config.toml
num_hidden_layers = 9
d_expert = 288
normalize_top_k = false
balance_loss = 0.00463
lr_router = 0.000434
head_dim = 64
positions = "learned"
qk_norm = false
attn_scale = 0.125
init_std_up = 0.0263
beta1 = 0.95
warmup_steps = 200
batch_tokens = 65536
train_tokens = 359400000
max_steps = 5485
Below are experts of layer 5 (counted from 0) of a mixture-of-experts language model. Rows are named router (the router's row for the expert), up (a neuron's input weights, with its number) and show model dimensions 0-191. Each number is 128 + 32 x the weight over its row's rms, rounded and kept within 0 to 255. Numbers have three digits each.
Before each expert's rows: a language model's description of what the expert responds to. This comes from a sample of Wikipedia text that the model never trained on.

# expert 11
What it handles: The preposition "of" after nouns, especially "under the age of 18" in census demographics and "Treaty of", "province of"; also two-digit numbers.
router:142205176162201153148144097178109097162132160119129155044089100137109066111151122190140123143167139114121119126136113117105151134142155093102162130145112096084156125117092111120094111078127086145091164143147130211150082143128123057141135117207128179149123120171124113156180075143168203102160109123097137084133114098103159136114092102150072116152089137109134154152141082142161159211172091132185070150133120152106167146144092114139105115113140095150151129139109118138171164170091111131144086170150130134154118041154164120134185095101081120112135165136095106047128083106135112162
up0:148151150105122104106112115128093161172180143167134120138090123137056141120136127133043151169165162138066086141112121134143107173178146169064123183118097095084082144122147134133135147115170141172137146147146129131094072140103067107139142124207122177106090092099109166175122150157147203179122123131130131125106107128079075129142154146104133193159145107117109055134103135087130154088159126127171198120173140128064095151104124126145131152078095153096048153109118166121145175137102130174099157160131194131132078118089151053136167144152172142139117124117131091115085120133190067166

# expert 7
What it handles: Compass words and position adjectives (north, south, east, lower, wider), unit abbreviations (m, ft, km, mi), dollar signs and capital letters.
router:168165201153099146083137115110120071155130149071131147126109129135165104178107080148120169139095110050170146161121123156150202129171111123171118099100148134143159137124160107142136134127119079082097107225131150129108079120118106161127146169189072100144120109105156143113149140095095136107121196088133100141155103104133074122180182177139155119100114167199116128072142089064112089224168165155129159138164118143162125140132110191121137050127168152097074117136109118119147087130094109166175142149131096128145119150067088149106136141115198104123093084138101109149163108152103145140
up1:124131127108102087116094144083144187145171067140136123153152097140132090117189158075142135063120135160104086115193066124145168177167127196160153155106129133125151129130128163132061117150092096143093119183084113142129113102132176103119141144204127097181189136130139150115098099117141152118160183100139105079111109148068127166071112141124105079079145147131100176080117130127109130179136196120174128119139155140102086086123142171086151149110090075143086136102149160126092090162113190133091150147078148114140140168130088148095086104018153164126122079095144147142143072133125125170

# expert 9
What it handles: Plural nouns and plural suffixes like s, es, ations, ers, as in members, forces, students, bands, codes.
router:145141161112123083150163165080145183106104158132213134117127191135074171121110121179166170048077116167070115102095101126139154134114200138138134067117089138123144110160085135090073110104087123128150082136167160083132123094049179142108081090132138118116086161152124114133126188127135099166170117124195189098130100164155118149127090086125147096130102076113113107175066164119131103098085111057147131140145152158095157140158155152126151056093142169106091144140158119111145130126139136126143146071126120149151121117127101168131148126136154099166161160076179076131187071151168152125
up1:147133128203089139128176158114061113147108107130124132114154123121132100095092167135123144109161086100096084110162113173173134127092217119164092152133139158133126065180099151152066171138090175067079169104167167150105165090154154091117122101157057078098169127097168122137136084091118096120150144100138171138124118141078135159154099109107103125155168151159109160176137108151183152121175169149078170126168120118148130146099095156115149149103149167100166107076151133133175131136130139146209183184119108173134187155112118149137093202051120130152137155094161119110090123181106086111

# expert 5
What it handles: Apostrophes and fragments inside surnames and foreign names after an initial capital, like O'Halloran, M'Larens, Daughtry, Shamkovich.
router:118132116138117178169095148146153072126178147177071162089111045130079096169147124111122081134138184143151187133135089079101138142147105069139116104106161112152164153091106104119150128138130115078184129108068130055121104164134115086144145138134100177104114127182035114153134065098061102107081139109142126117114215158146154188099132145138142110161118158146130160103153161143130092137087123129059153150113142133093182109121118105115136142122132134125131126110142086113115190178099155101167072151135101176152119103214135121125098130084108138087078124145135136185121192128083081092
up1:171101133106133129126071143186185045109124135184134142115135191119162158010172092136128163150135153020045133151140127119169104138095125114156090122144134185123149124124093120082109149123110115133149089060131100100156064105153137094089129114126144143078121099174124176142120157116190088104159130122127122134134101092120133173116092146126208110095109062092095066090096159148099144067137158152139177131154109106154121103154143094121135113100159138139170111121181112110095072182156114141110159158107182136117128108142137175119141090087174121098130131124126103176155148154144114139

# expert 1
What it handles: Slashes and pipes separating fields in tables and footballer career stats, plus award and succession words like Succeeded, Best, Outstanding.
router:123127079099137199078167142117177131135165117107065172085070133109160109123077139096101070107088078123156179156101039168181123131110140087126150151107142126113148116157056105037196108128150134134104170138150126150135131132148200126105133142138068117106126131129180175107139079169022120069136134101090115182177156158088116102088127153143077137111124130152128148136146137105131174136112083096144176119122093160115092170146064147129063125137112127108159115119125101191111150176174116154111162165106146098138105106114138152183109131131139119093111157154109112108110168101162145106
up0:111088106090092180138134196126110123081115141111152161080125155112043104095136097094135075050100188099100163125123138123131125143113174160145123136025146115123111129111116105099091147139085101110153141111171081110147161126102149069126145176125147125108163153102173098115166150140125132097168108114132122190126146155145123172179140146149137098081162107071160124107093134142092223108152088109120134145130149122183136156064137129080131101089140114093157077083155149106153117126169152152129232066122100163106103169100145087154119125116155154092154142136131102044140145192135160134

# expert 10
What it handles: Word pieces ending Latin species and family names in taxobox lists, such as -idae, -ensis, -us, and the word classification.
router:116099148137194094131173094149143023160128125068080114171069138144145099143069125141175169162123186108038153141115113066147115117126129165173164126171140136086153116102113136116189109118087133125101092132162141060176116105191155160115140123133096165125086169121138101169136129130129140119135145173162062106189123124161099153180146129147135152133064111129143099125155147134126110158097116099130155088163138117157142127151133154115129154164066120153155092144115113166171150149122095161155124099114105151179142139135059195193104127128130083122124138139054110092095066116212118140
up1:184125097094139158165141142096115189086141108129088128059138173060123143095106071098105188102154091080117099131157095179110111107122125154089104141116126160109167164100130139144101101118140166164095114129080148137130117081144142104208116148115109119159126164079163151177151154141128185110162178097099167111116130125160107140112093199098133118120147103084124116065142148146115094100183143127084150149100140186162139110110123165136158204142115095174141163087131111124135102112155086137055165190097099112159120117065164098186083164081158098135056112094164147189154153139073156123

# expert 43
What it handles: Articles and possessive determiners after prepositions in prose, chiefly the, also a, his, their, its.
router:150108182094147107140084138094094110136143121135153119162162132140054142138167161090083172134199128060130106176110094129114183075137145155104092206147111147147144066106121091120133116136095144151125109137097128134100140137066137153130096134094101121127139123114081175111113146117100121184151125145079128116186165151140171095113121118174124155175144188179091055128134198159145125094186148111171116160163130144184145100155180160143099167178121136117171157108087067103038147079089112146092188081168192108116143151155169105126114127130127143163082119177089159126137135128098109156
up2:047095074100122069143131151171090137092111115152067183125130121111159092131134111120151163131125107154198150127165152126081105130160154085156115143104092095143071137107077115162099091096162169073186138167175109077118144199136159159109176121067152131121114113168130145086154152087125179154152121122149092140139173162123122099140106097065193088100109164126133136182130123121117187137087148183091123130151138121170113094182116133126125155122125091087105156105073192143154129127170131064124143229162103134149102112089070136137105130121182122151148153078104138151138160157159139171